Experts of a small language model.
Size: 14 layers, width 128, vocabulary 6482, 27.9M parameters.
Below are experts of layer 7 (counted from 0) of a mixture-of-experts language model. Rows are named router (the router's row for the expert), down (a neuron's output weights, with its number) and show model dimensions 0-127. Each number is 128 + 32 x the weight over its row's rms, rounded and kept within 0 to 255. Numbers have three digits each.
Before each expert's rows: "raises" lists some tokens whose logits its average output raises strongly, later layers aside; "comes before" lists some tokens at least twice as common just after its tokens as in all text. This comes from a sample of Wikipedia text that the model never trained on. Tokens count by the router's weight.

# expert 9
raises: ",", " and", " in"
comes before: ",", "\n", " States", " and", " (", ".\n\n"
router:119101108066100123112108159115145164114117111177144169116087069156130138137152112168101088188068068088106102134173115149128091164133111128097102119123146091145115077131117118168135063165136183161170091131102153115133193115143226126122165140100131141077135129152198076078125174100074072096117158099151143090124116157108073102200118136118071106130142143140142162132124155097119168122143
down0:065119113136122103088109128150059178110156125112149148090122118093107123137182118174110155149119071084118152136198163143157140177117119134127138201171122133088110104176153153089112140088147164133112050182063121144129131067119208138137047137119128130141111115089149107097193193138143111089139147162115101107128068138141127088125122109111076146106122108149131162180129103112105075171102
down1:080164149110126104155042155113125140101145147154132089169132082057113209112103139122113113097128151121109100123176152111112103099152068073131121137114199113140118195130093191127113143086157067102135091152155148118148125083181137106103109146169069111144146124181130122148123157149148110137172139136104167158133165176137156088150148158123093180133147144073132166088190084108181121179165
down2:136096081140135185139140094160096100123163082086089142122142092139062124140143083078134106126086127146099140142178088162097074127171049108072148060183072115141125164128102122115122129148095103062138070121123159148171125082138135140135106177094174128126172174082091128092130172104094145204132091117152094101146119110157100094180139133126113141152168160073123131152148176084116138135089
down3:227137117158119098090132135103155162147150139100122148073136090111148128149118166145192113111107157183133124127055171131171111107154128098158154118147103108091067114153117062079128147209113109167173144143135088143149105164101161130102125107084141161035159111085125131095073114082108082143119136160103126140128154184144164160098138091099165067116180083141110139109135164165103131121096
down4:159126092116131116134147163127084144124154049126085114128105147155132136136194058144096099094116143121117201119076126163087074093090125099208119148117093099149109112159149139162149113143174146151175141155156193166187115160099135156102092215121133096127105137100134060110119175091109102169120125164095135155154072128182149133150148087173112184154116116152103118143099141175135096172103
down5:186130142079145151139119120152150128132122169119093155164104147136145110103132140156159136103176200077102107147162151102115196121132168171064121108110197145118118158065117106061137114077130106094135095110088143139154093036138103091123154132150132132166111122129146113103141144170029147148109187106178082104145081166114034136126143136108145146093122134124088152128175174116110104140106
down6:098098152153118155073124074133148117126099116164091130132194119113149123147080056140140177152081209125168121156101131171176140105105141100165094078121109078081177133120141095175125148191147096111068131096118141170096180136160116102118141140113118134103155115085118106186144155160143085125112180120165073154094159177164123175164102128147087131162098139121084091093061110102116183110113
down7:143140132192103126157115142087163117146105160111110108131093195113148120129110096105111113153137102156095133077111206164154134125150151129073089179123093127121115143169140213150191104105148157122142092143135082117163148103121132127083090168070169195179100124110163139063184163107147121126122226173167131148092099093101113060078169134174110135124135132116130118089103142161131098121157
down8:099156131161103112190159111100089101068162114154186098146121173105128117180083167084103112144136083196134164083120116171158171156141162146099136144131096123087117083055086130079124134137184133136081138140111088107102147123093105136082077143171133126141144133136172187127066081130146158097098167172112124049124124083131155084154140166164128138133109116091140107170193069136135131100137
down9:110135103163177148140137120127133110118155099050221166143128147095105143120098118099136158154115170131090127077104131154113122205139102157131150160105088100205152051120150133184098153079137169148107080117192115107156100153126073104098119127146158074097101142179107048150147103139134131124179124105127161103124111108098101101111140147099114168114143113088168086075065134179121120087106
down10:164136149118109093136108124111122136145156115115176141075173188102115206166156111118160092157163176153111149147201098146121083116137139131163046146125104127113128144127187137171084137125122140106147161102111115140111191141176152098117087155126128132201122139141182138128120147156129134124107072134138047123083125036173176095111134190094169123197117170124098081132150149134159129087113
down11:146155199142172154142108138099124142077118152113076078103090113099140126151134085160128145070088141168115154052138153100117089177156207062113134141123115121158136134143102070073126140098159138087109212156136144076172107181156103094126093132126088143110106149103136143111100180105124122163168166148125119115152085134129142170088160149195102140065136106162118103084117129158165159186147
down12:132123127136098100090162128120167123147144113190126125140118152109138202143097122099150089167112104152142114107137123156130109109134081186153137143165122148153060166125101176097114085139160196111186159147129166094100134144083131081132167107168107108115083158175194145150142187124115157115127189162097121067134118046126121137088107132082128095095117075133164090181083118204173146185132
down13:155172131169085092115159140109104162134132145145162145165085151135108134051108107121148111132134131105107129095160122099081154140116118099125070120181146136157117088104135105092138108163201086186107156161146132103145166072127099087151090137147125148118082067124094115177106154120103066078124129147129114105065144149142175137059131098160104115181067122098172138048133082053108076151134
down14:107171187117100128151125150090203101148086044157144095137133127148129174101145102099124117136156146115116153077165177080097158156148091112190141099076177122093110156070138063142102183158114127088130126137171121110115119163138031138122109124150114148165112050144178127114164097125105131129151132085109193150046103098136150130100140114156120140114092157156132137173158089114152155130100
down15:110107188107112148188077184093108154087139185129118105125087068133132129079119165131122087115133138073100120090152164154085136122129104206084162149142101115127075122172065130174066138127153128139146114109116103164131098085157110110186164124145152086134073150156121141191144150108099064123137115130125155088128133179199190075167164111080150144141175133144127136139074140132094147101139
down16:137069103131088101089156118105125113143184142159102151108169128091123130135088185131073183073131169110171165115165137097154174088137147160166131148149090177143180171141096095119059121215081114171089097119110169112176123185190080097161098142095152118174118137164111138151125099136173154086129154099075098149117146098068133137122090110144126141077085149168135138111118119110167151102120
down17:137113083103143134141172167111169128200147133107208141089126128122193148137132158101111172144136100163123092145139153123161144132087080140090053138072111155125122130095175177114145155162181086117129137151179182109126171113126122099085086113135159133107056112185059157108164130162184080117143087110102117124152132069089131174112111108134132127082096144068112179114128111153137098186157
down18:066162147167157105124142125136140110103163134236131088101092135149151148097103136140162127169104095031167118101148149127131094075088143088129118142171129165169145152129139124101135075085141106099091150101122136187166120145119171101152157112085095187191122127153140126130128134090094161176094111201131133113110112133084088084137133135101118150151062155129128138145138156137157197179192
down19:084124119123110116152096162119098142163124148214157111154105086161141115147174172083164132130139096084122163130128152126137113125154149125110104171111157125133143147181089149085056122155171086112170103133170153137142161108078138156167117168160101164100117076070122122066174130135124156167141155114182106161152184100147112127167100232149104115177119172161176079172135158143102129171076
down20:171085095129181120108034120106106112081098165102134125166111096113076076101116039133151137139095099135151115121120122130127109082116100113114103095108124220133164115125106146154185110189135087111131209176105143120129100135159123136129158139109126123173161122030119066080123104073152131155142117152082122167093137203153143130138149167075142128152157179123125141139106157120138115142116
down21:159123114110105094119132138138162131072136097106121118133077064106148177230135114074096086172103153077124131171127137121137116088143097123103150113087156086131172060171161141104183142075088157156128144154163133119132152166175135074138112112140162107120091122096134109103135139083180107137120134063090099149137141164106104157151089065137105146130143141130162192075096218125074138095118
down22:108068081124100132073142126093133159127102118160152097158115118147131185083153158118105151133047103170093132095032058147115128128130118149080114176152105105126122081153096101197110106198183129127165125142177142126092151053104141125074128165122116110091177101090136065140099120160080094121172158141107154109147127181118135150070160144095122142134123144092168133125097134130174130162122
down23:082117138100171180132125160093163132163112119183114083109192153099093138125151098078095144108155168132114153149134134145096110173152107076118166245153113171166108165119124137117118097128165078094089104112133120116087115124179131129147181076076085114116130146152127154143117149158098135091160107133101084169100135111137152110081137055135140155107070182202121152186170106152152156102107
down24:134152121085168139088143092050157159109145148118105165125078104175087155114176117150129141075111127152129136142111130143159119200126130164131170113138156161156177076122161076130145090164151065094109069110143103155107133155081072149142155165126110128171210111073171170086136088163187119139102142104141167090107156118092031174125180140158133104114144161163129109121138146106108139122145
down25:095088165121140183172129069162116126081125135067112129144155144129157155114119161148107066127108193112111179175139131171117134095153129080117135117108152091166081126098127171142123149080141139096143144078123146102167122139108134160161134096164125148189138089056138162158216126155118205161119163102159120078137135104153092115112127147085093115075206097154175099161072136136119106078111
down26:107099127119091169121134129141132127167119110084141110198199121138125127137198112183158124112152149114087093171063115089127124173117090176184120189099091157163111149070063104102128116115179087206139117137146152187158144089103102203111128117111127118111167118125133106174088159073156100116180084095166138147161100113111150152069104150156116140107124151134121165119160130103181169110112
down27:172172128106124153119152171145109148087158063061139134074120132115105118107127055120161137156105145135097170097110092133122114166149080088164121139127160112126108130171190114136138120115136074161155154176098111056131108215163132113153088165151117165143132096124082100119095143134157126109094134053093182081107142116121204162191132160181121113150158117100118086122114171065125139106085
down28:153105089133071132143069164085091112114096168157142132112084151139176098082117105137129142136204071152095091097087150101076125139125097088157114159067154132123063127137096104072119137172160117140163092196089104144141127095123170156117143094145161115145114103147136132113126200136168087179123169117105121131179185127175163092122141085107108126141123081102084125137189109148060155143184
down29:141078174136092107162163157172147163188147158077101136138069145125147115138150107117157145111094134117127127094117139111099076072107108168119082144157131116126174223146130141082115117225128081124119151170112097179149157124153143123098204115171073100108133145058135150101155135155179134136100095133078123100157107121109179149113102104150089048123152164105149094111158131107132089152169
down30:144138179120123159124152156120189154056126216193136149130147182163165094060145141183100134126152116098147155132199122116085154133106121084172141119138148122141149183098127123140148106081122079110092129123128155154200124158125114134139153116137106188152153169149129120068128123087126120100125137114085142063120149103054093122198134130169112119104173090120129106090168121097131093073070
down31:070130090120144106129102115142124148150138144152105147098115166156101045176096141159096157098090159185114106125130170103132126101101104080176095131085128100162131145174207213140110140134109145100114084132112115087073157082135111156142149070105116117110114162141138115188129149166139143184093132107059121090087122095178148107091121141110100110190077164154158082189104140192141146124151
down32:110150129113110106162173139152138107158103134033118063152051132115141063140103144127174073163125116109135160126132093112186088104102123166160101137099131073103128161098106143122143176110140098125170151105178083150188115084099038142073190148099144111125163132169168144140124131128104113133124103099065173150215162175144096128142136159134141152125129140091104163108167095163130142126156
down33:118174148152086109150111148109115085126112140113144090138135132077070161142154070109127128112071139129152160080154148173141092152129110170131112145141130179126077152165128156133163080115211103103091141171100156125019130116172090124152103217171110121071144103102127134101049133110087156137152132134119147112085147130126149134180114114076112180087109146160095154192112115109158124177113
down34:101138085119142166128132119111122140116081123116162087076127143099175110117131151094107198154102154155106130171084088159161149120150125130181116197129117146083115181142112091096142101043168189098106055120099084164110128071160116167143129075144128119111152175074142118146115142205130079111110160145195102138127146061139083129177100157161121113098167158155136100116147120123145089079166
down35:066134063107109171147157111027141143142073107083184092144178135134142152151171093151184158108115091184154077144077134126144123128164128134124122142136130117143111126120128086131126126110110139083141091098146079051133062137108135151106107121108144093112164123155104121045104177072118139084107153162111148151169138213140177181082128145172140103119127108088158133109137120134184144127158
down36:186084084142172102081133144111098127135111062057146193173132108089118144106161128138092133186098142120099143122094156139088141113112041139125125092125166163134061112171109129090119169121102132110180129132150133072139152114116130108085164089133101149149133153115079103200153202149158104089169157115120087161128118125124103098130163181114104119156116158161118174131126222173153135091135
down37:149162149195139112161071104182176130137114081159066097140121107134127159148157110108171128119056135180076127106118129108104145110122107066067121197151207172158141122119103135158151081081110199107119090126180115112134118120115114140127134152113121111139127064113109157133111109129159101136069165144101164139137153119184138139090206110123053113082134143105160104141084101096179169127120
down38:091149106106197101103143154110111091123068123165137040143085104136060097185094096112154126154128102095081158091130190098156092141151155126158092130169090162152100128079176126124129188138120140123145112129123098148135130082101149133126147167150106147195153159131156072156099104095174164098157184104091208138163101169106114173134140076152133108153111104100192123125158127113091159158155
down39:150156149079111057104117146102107166134122091106140094134096161129117098057122077049075120140161071081107078134084129117091103149098101111119065137139144145112118120127129142111180122147130120108103140115144130175118170086121128034139146161164135159135070153142117131102111160210118255091135119112134150076092140160108118102111145096147125134143142115119102136163187114127137086121155
down40:166111193168110151184131155138094178149121119160103126072131103109099117115092079090126107099090141153119130057087107149089070108118126141150090184151116169095141125176134145138153072165138103087141125151112126107109103150111127159122075137141150175116091128205106135150135116117128059166164110070098111120083147087207100066144104078086118143175161156142184095160160147111101143117073
down41:133172096088169097159072133128163090135151126115187128120186167134098154139110114056121121121121094088187147095088150121150130082198119156159150087098118123121123090146106120099113142109198156140126098147137105069207129153117125151173137113127166107074138120182116125127103137135118122196091157152130122109089132126164117051077156124050128119123044067120114154129129157137120083100176
down42:092118036128140116117131111136111125149156124124120160158172100191157167205148124145172098172200106108046129145126172167160121186129172165145126139130138128143112103130106155150094156136162107109168151141185160111180072121189134070117117071167131125109119113183096172135110165119115145124093148155061113100137090108131151110058134134171155097115108147160102097106131138089103086160073
down43:093162049133130140137097120119096129111098129082148125126147119108160121057138128106122164122097091122190100109070077103102068130097102150140133127146103115164074126162218159137114134127172138095083150160218170130158141052144117132131156116116154111059099110129103161091139136091160103150177099117121163113084141164105139136159182136106155135145107095127170139089081132128165088080050
down44:118101180147115143206100163151106099146144182050207129132099112140123135125093187143195119094141131134095127124162070167092108135127169148093159139190197096100120123067115139099126090086121135115140129096089196145109128125142127118124138146088147125146163203115131163114128032133101156129070131170145098095180152098151119146113135143123106104171127068123120097135172154146095093141146
down45:070115163119149156159135123167101078089130146110156154133104179163080110126049128116113132139174127137175104131114085136129113084167160120159082082136123103090153194117135172052086085084114114103151183145146088180152115112124141132143112110132064142086116080108143134125104077152134118174084132104126091065068162143123153092187150061127142157155146163136153154067165147106119126152181
down46:131140085067108130169108070153102165120129165194104083113069134172127076135095134091118130186143100112108117183113109132170084138142204166118110135147096136130055082092093107150150166116132135129095113111127095117146171129108166103162125145152107066139073065093082178174142127165141095124111163133127196179148102127093102186141125109133141065100099182150134112171132137163139161165118
down47:114138117136143097088146110127069142098094175152115074148092168117093081127146177138085169139150140091120141169135138182100134100176166108137148169107156070166132048121103186092095110123121087112116154137138125164164073144169160118079114089165091097206105169089155100104156107158121139122093100145125077163126096062140172122084106161065145142137113185168094146095128128152096082162138
down48:080119081109133106162105112111169127195102134140136067234168134099102153167139146100136133121112129133114145169105165145174117072120082178152108146160145153167125153108147119135144103129134057112162169090128156072116112060170139096088157164095083197138127125161160093096133114148099133099147168112174138091170091151080181169114173073167110145142155117123169125155137136125191169116125
down49:128139111108118152103116116079128140111113152085115150140112135144114119177078084104125140098097101159163085171065058113089119154124144122102137173169122166126163074123155125151134150199065081167157130119152111141154173097155127118084106170127127104082167186184100132121097147144195033132157139140103106077136157110168164118144171162127144135120080083057143057145138125072145108124142
down50:097139162151177128171126132136116102133145118139109172085059149135140122113132113142143179135148166129116103129133140149132120110117150183135127167152165148088098100112084156156147131129101153133202149051064120133100134070145152178132127068123171144145131125133155113171122125130157135123069105091081196127087114091239137157141158112062164080108122119094100133147081065111133168085200
down51:174148087151117197162139137098175118130132127038180144158141097118091101130137105145154105080067151097125087136113112117134061136112059138118144158081139097125116129127096179124092193135079115064145139082183110147076091150136154178102101092130117140150137121146103152079124147135085127087117138118087105136082069057088103112147139108092094173138135091086136100130070085110152093105160
down52:131143190143127159163125130157154121111097162139160124147134143101084137128080087170196174134178138144135171114206165114148188128163156139124155119105156100128149179047090109153079126139132091106097122153149177101168065112167126090158095121168137129151144117123126170171079122123177169185129115145128138080150121120164158171151148168130184100121180099129113155142070120129161227135149
down53:109135092154119112187136080204154093139145105173095144049114114124129153139164163174070148153088140128078096134146085144151139075129146103164100099080193081102197123150164185179161081086084113102096162093149171117152144073134193121127084094120105102146160131104116101134134166133159098135181121155193136171074127175076121147128135085146133124159103104101138125123116143124126106156117
down54:139111088154124107151112103095133098107137108103144138089141102147115171163087166129089099147120094074083022141108111131111098113096137086137166157120101106115080129178175162114184120051100155140176110220093127116133166121128117153157154142131161112097071179174119161102165132116126185141210160107168108114152124115111137116151118136129137206102139138121177166167110165158098103147078
down55:166140146112058150144097106016085099143142062060156121102141093176122157108137097157037111145169153109084105117095130093143091136152032141105111137107143112110112140145207152138160125153181139145143121188117082113157095072156146082118150168099157122108132135155029109133149150134105124115149101130089150152152113105162127140129158138122098143132138112092102154113143125111165105133143
down56:146137114122202175127136068100130166104153206087143143147173093097155149136151105096075107129134174108113148105150091141167139093103117206149198148137056175168162108113165114172139156160125126100092132116112087173094161146174119076126125141136091151166204076099121151122150129078135146142138088103161104045159107119095145103128128138096114132087136102106110096108128125126155115202091
down57:087139129155152128096153090123059094128123145119148122115123118144163139111117111141139108124094123077109077134094102101110093159099155088175118184184146089185145120156094158163152152065135131093137095097075139089175115085149085182143143064183094163115144162117150080115113133097114155086210138167101087105144155111105186143187133072159088144112097176112143179101053119152101138120137
down58:195165104150147180141125165138162156061119171117137091150117110074123077071107151145113130117086168063084145127147144105101103039137112129123138083192128101112116104135133144124140094144124137118131176210136135094130105057170177083140138164121053141139097144125134109134134143077133169158176110145143119147070167224115147111160105093114108116129139153092127149084128143137130083156094
down59:114168134131125126141179126147175129163129125112077184104091197136135124138077127110123099105136118141135114124104159076145126143149144148151112122126129136107169085107142127145153133118075103157089104194148147140090064179101134153081168152111103084057159071089098073132140130115172172106140122164101063070165200064118114145158120177153152144095104107119147182115183098163074175095089
down60:116096160145134140141139114149079069106147163105092119101066215145077231122127100153122175075180128095095158159187149083101108138119164096142192087121142167159153130066121155166141101113168127115090124121080130097159153145102114108127106112112139121186128141122126131136072117173140086179115146084119154102110099034133106140146144160101059135169116127115100109099139141169117130114104
down61:119130161125168100125156156100170136093187128164092118144127141129117131138150192133136237178110137173137152091074136187109129133132149184126125079136024167149151093103088086096081116119131140107209143119092139124197123089089098124124099129126126124143134076175107133148108095150168153175104163120135132131162192086095107128116153137102170094138088161086150141105114083129135151178134
down62:105166114074127176142119154079119146082096131094123124163074098155128192134120161089115161109145142029149087161115117100141157119093109109146144171127149128093099127115159126086145111095111069149137176057133113068159102135175108091034117131160118058146137105106133124165132126176118084189154153106112152125149113154104144153126124175165103072155163135073046143129160152130151127146121
down63:130167167161090160128091168066085092135128140136079112187162103172149130201110150149124110177087142123110123115139173095106142159164125156201117155104142125131086133118109129094125097157082048175106094110096130185128148089143093133207212095139119150141114151162154120149124106119110141139055118126153146157173176119158143093146113141143143121122123062197092120137159118126103174095178
down64:124170082160151066156106111125112101119137109152130135181109131107127136133187155168193145115170086087104103022131120121132126104134144081096111128132144111113125142129081143103143105128125117121123170095104147158182136086109071168083085142137161069106205109051169165097134098102148120121161156128125118098134112165100130147152125070128155131063027142168091169163113128079128140100120
down65:136168164077162148092100155145120164131100150173136157116189147154143113121105115154125107217130129155084146156175105109094128114152147178111119177152147159105121115159092095173070097183140135111120139074122161142161132149060130132106104113172143065099081115131133174103126213116145127096122139145074146140102124156097193105137099139050121119087151094153163146178158094114147125098042
down66:181062143134139176146129063145045154084129196166119119086152121161169114067093088146120145165105126091127173084110198098086156105148114081172091175153154175150114167106104111149125125102120156176079141150110153121177112076139120125161110096142121142186133082141120119083116125097095101158138128169142157073136142162174142134116079155133056108101131136121111111123117095138111123178191
down67:133138017121095146124152127147090087102128087104094130143094178093115114064147123171102120096153177125110127145070071128170104146092196127108170118114149137152188209125120137169110107186115146095127123110111104178110073087112142176051093101153177071103187134104117098138127130154135101115204179124131149120120122162174135097174099135121109154133140117116145116111122127166164116139101
down68:099103147057110072074082190125130165148092132131127171165136131137125166177118141088112146125158121085080101141086125126112156082127147131139133144168139113144173091145154080177140163150154148115172085166128106094108175183030138088132128102091121092106131119138092132089167137107155115083214154126172162124129129127128118108071183143114081133125077129190094116109174065155112108157115
down69:101109140115155081115144147150131138105143145209114167209110095142107140121086145145182080080100127121104096114188114102154101142122088124104151077115120140138140128139151139116175194177168112096149170138131155151182141147156126140159192180183153083159095139132117128146104058154145173126148132123148160129114134085099107161176137091134137120138151096156060160033175176098140112184097
down70:132082117138077172059138092146084144127132106134134051135102089144108151183126151129134178169094134089138090165108095171119080099119182162118129178098153099105144133155165107156126119158142160188113120057145078121119129094165153128157152103116155130089136112077182098148104131171100106131130143085106139102133158069116136080170180105102130145064080132114137131138090197197098114189096
down71:086073172105134136152104113151139043108151066149104146076125137143174136091170175208132048118132162164162131131211079171178175129133102146087124112112106111113139127125111172164117151097124139121088117115137114118117118136148122118138135063122192087139120109107161181105164138117177174124128146152124129137124184087159110142135209142077166141096129167135077161106107129104167080125095
down72:104189097097142085075152116092106121101111139097165129152147162125163179156127111103104111076160135111020151086169117144215101172142106078164120143133082119178157124125150155149143144097116150062200075181148152147119076090166118052117185161134084152113144074150132136109115142119152164124118150161140177119137090164117134102158152140125125129100161154130136126128147174104104122176167
down73:111165148120091110184191130173124166140187191106177099156134108135145062141150131140134134133108125135184103099133092160144169150159112135147092157068153111075109081115117049095098100116139164091112124149081109118108163100091058145140141124147121126145164121162099171124139153156116029193135142121110077174089156106152095115137082118143222123141123093132123105134093156123086114098145
down74:140094120149169122123075109164155118108155184151131092112152127160143090074122149099150186084138093117173152128112116131134166133172137098159125148084137156148170068181145205115154126128180136109156144110111134134148141098115222180131125057079120140072144123139138092107090095116122170127147117111134112106140171191132109101163147119165174094105127138210096126117112115138124087145240
down75:134099199077130197178125138100101117141144135166140111145145162079125126066158084141155146210087169128143165138167092140149094137159094093100142138076175120156072158186173132120151111088118178101133114091100122173078123102126155109111113105169093177130099141089146104102154166076125104139093117159142130107112165150171099081122098163100150169163144061130094130172116131057081136157130
down76:185110154121085142144093101157183167147136187146103116187068147094127178104145125175078092086158128176124150121130132086115121117151129142173174137148141097118102107057080095108175141186143099144123149120164169086091070097111136133076119113092163125115162115078118136125096092135150146166147169057061138105146060170106123125095151152163117048118182112088137162110106141124158129123109
down77:055111125092156133086086159120155129130149196120145099141108167082123134158143074113113112092140087137074120136170068194132132158208141144107085114125119102065135133136124128097078135151080117102072116184135138113114066125115123126148141129174126138118125110108153057096142124156080106127154129191126108144168157154151119097143109022127079114110097158109093169120145133212154146159131
down78:172089150109109081136130144142083135108159113149153135158094060106144115140075061098187137120138114107139127156123129166155176135133121109144145093149127117142122201044099108076125112144149163109117154122097177161117158138215124110152127130158126151134101107123163144094090132097090156101099128103142072082102028163074088155132196165104132120100157111177172141123167157138146096192108
down79:116085117186144121157120164120149191151165119163060161147132172145098139070112142204160142105125168140103143118156136125191169096121133154185118138158114118137164103115100151075143128185063109126096118146092080160146116123162175147137144146185154128104073115109138197088082120132153144212174147146150104120130062206107082116155111087130131146110129109154136111116135092110067158147152
down80:108101115118126181141123203188119101097114125143108178157133103117155084105123071083120173098121138157144115193089140134130206143114176092169074093131131132103134083117155119120145093094080091117147090167081139075135112115126094151092107185136068136166110120165122109061182112125129109109078138121212169116148168180128144097139115095122178128119130130039116131103087161133106111116155
down81:155122091126081138064173200155103139152142106118155096160094121136125130113111144128175141163123126126141124144095124081145134094157115136179113196152138133109076107114161123152106076107132176101185142143087090146073069130106100165099137054096101082116076112128138112198142124175134133129201137111152102079103147069082168111136097151076162134143104107144135111170114091153063172097063
down82:153107129130120112072104119162075168162156102122120184105137094159130216109121187087108144123144099128192145142140137119168183153128094056115111095181126151107167178165159109129181053143077191135084164097125096127173111159142094132160123107144095159135145117181105142159178137127136130158145164140176098068123125121064151081134168154105106176129072118129121101131101173099088130130136
down83:092140186152144104121112113128142087132138066129103086179111074126170125142182121141126138128151130165153141154126123139131041120174151153188101144096153161092092162091129145141171161125044121129165169110163120139072147172092105083149072075149172139160141070114126117123128100116132193083160169214113115113156114094115163132091123173119165055093133104162094158160144123114103161126124
down84:043091128129190149094143128130147156140100140152092164141111119083088148123076053102126100121145133175216148141119095125165077114059092087184086129106162147180130123091119125112134144129113125107110136109148128097142133131170177151080082155180103120079140149081115134118204112054078127120093141138183120181134127091172115101172149104091121147135146138119101074126133158179120115098126
down85:143086081143136151147107141116115103141131122132161139085124136108135106097128077112094128130065137121142113059125105163121111132154113154135161117140085146156132171150138165109145175094120143118193055130095111113132169046147128132170161108086201078165161088083203133167147135157174154141091169122101107129135118065165134114142094130164159086154121105089139119058120135122050067051144
down86:162113160075141172126119151115101116131104085112121070118143114111102116168103177116067161114128099180160159082148133087149146180158121122101149130086109133086119080169111109164073150145179108136093151147105165133155134121118158087175105133074039162142176176085123134159141150207114074151113127152126114131198168074153105160094174189148085129108098120115146121197089104150121151139125
down87:169147195188104098105126136128081138097154139109091076158127186158163145144092099141138193157129108169125166145160147147063129097159130088123103175103140162094140130103082126138066105127167154169126154131110123128108082122105172079168088151147170175173143094146097164161198069176122151137071102105135165126150183096185137156070089131104146090113121156151146123152096097098081154128111
down88:077065080138107168120121106162122135117121098165099177114097101129108118075104139125048145110219170148086106141164164114145089128075136094144134160098113081125084178105111110158135127117144101087112120139100141103140111137195092165140195138091156126152101091158185105092103148150189147133119207109149163122117140182082127142185134093127129161076151093136118144120103167129130189072118
down89:144143109118110047154200115148102077143191142070126124133126107139111088126199151137113169142120156171130153129031111156143143124118134122134070135167172127102181164149112172104102101150121103125126136099122141145195154146149114131123135123117158141119102172156139126224143135146202072114160124102168182099178147122114097078113167093088167116144143084131121134140106129177131160147051
down90:110169147098111103120171110098087163154092082186123119166164132148173070076213126094154095087148146165129140154139102131118135087123145142131147128051144162115107109147142103171134169124158147068154165175145111132123081142066171166070120102131094166082111174124186117091097124139063126111115112151156145111155108082111144126126154096139116132138102154093119186132120145157058195062153
down91:107145105112134137153079157154145087102089124119141178122062132120090105123081158127120127055151136140127134177156169119124136074139154131100130079123132152151105116124167107161179093132154130107107098161226137150159096148123148119171135093102030089094136093148150212141105166174123118151144095076127105048139057145136134112217100134158082111132088109128155136155133104135147112151107
down92:089090107144097039134123139090110095110134133162104061116121128130155109146121072144149165143148128128114117128136085093045156106147083153136114182109071142162219141125122073131157135108138175109130208065086154150098137114137120141123176118071098109148119198123162135126066132121154151151128113143129117144127069146074084200144117137123087096136164086118170074104161143127136111098113
down93:127135150116123160097098163176121172146100174134134094101053138141095143137108192121115208102100087153146138097139112169114124090131118082147087119200170167148104087139110100205171174111110120059075089176133103139095187078160138177112128146096112152130119135125130114146108086193157097120198100112150104123146196151106107118123118111131121117182182115117149146106139195107110101124151
down94:117152124085140118145084118091123049103148152104090156097113070112112113118169206098115129180126178129075094145118173124126117135098173149163127120143100095114165067137080155079111134073155138152138141130132073109131057148114155124169130063131123053130076215099117208165100132100119076124122117135175144118127114082154182138138118140117083115114120148137107092092105087159120143156161
down95:175138120145170145134072160125108108159179167101164140134120151071103067131126120148103107063164139122108142174113093114150038148131127124089116079097119118149075117113150158115123182075075161155132103152117159122147158141083178151164098146112099147101182122095106157176123104153155136104164089146098201102120173089127180195106079121128092185142124119092196128142117075130108108136081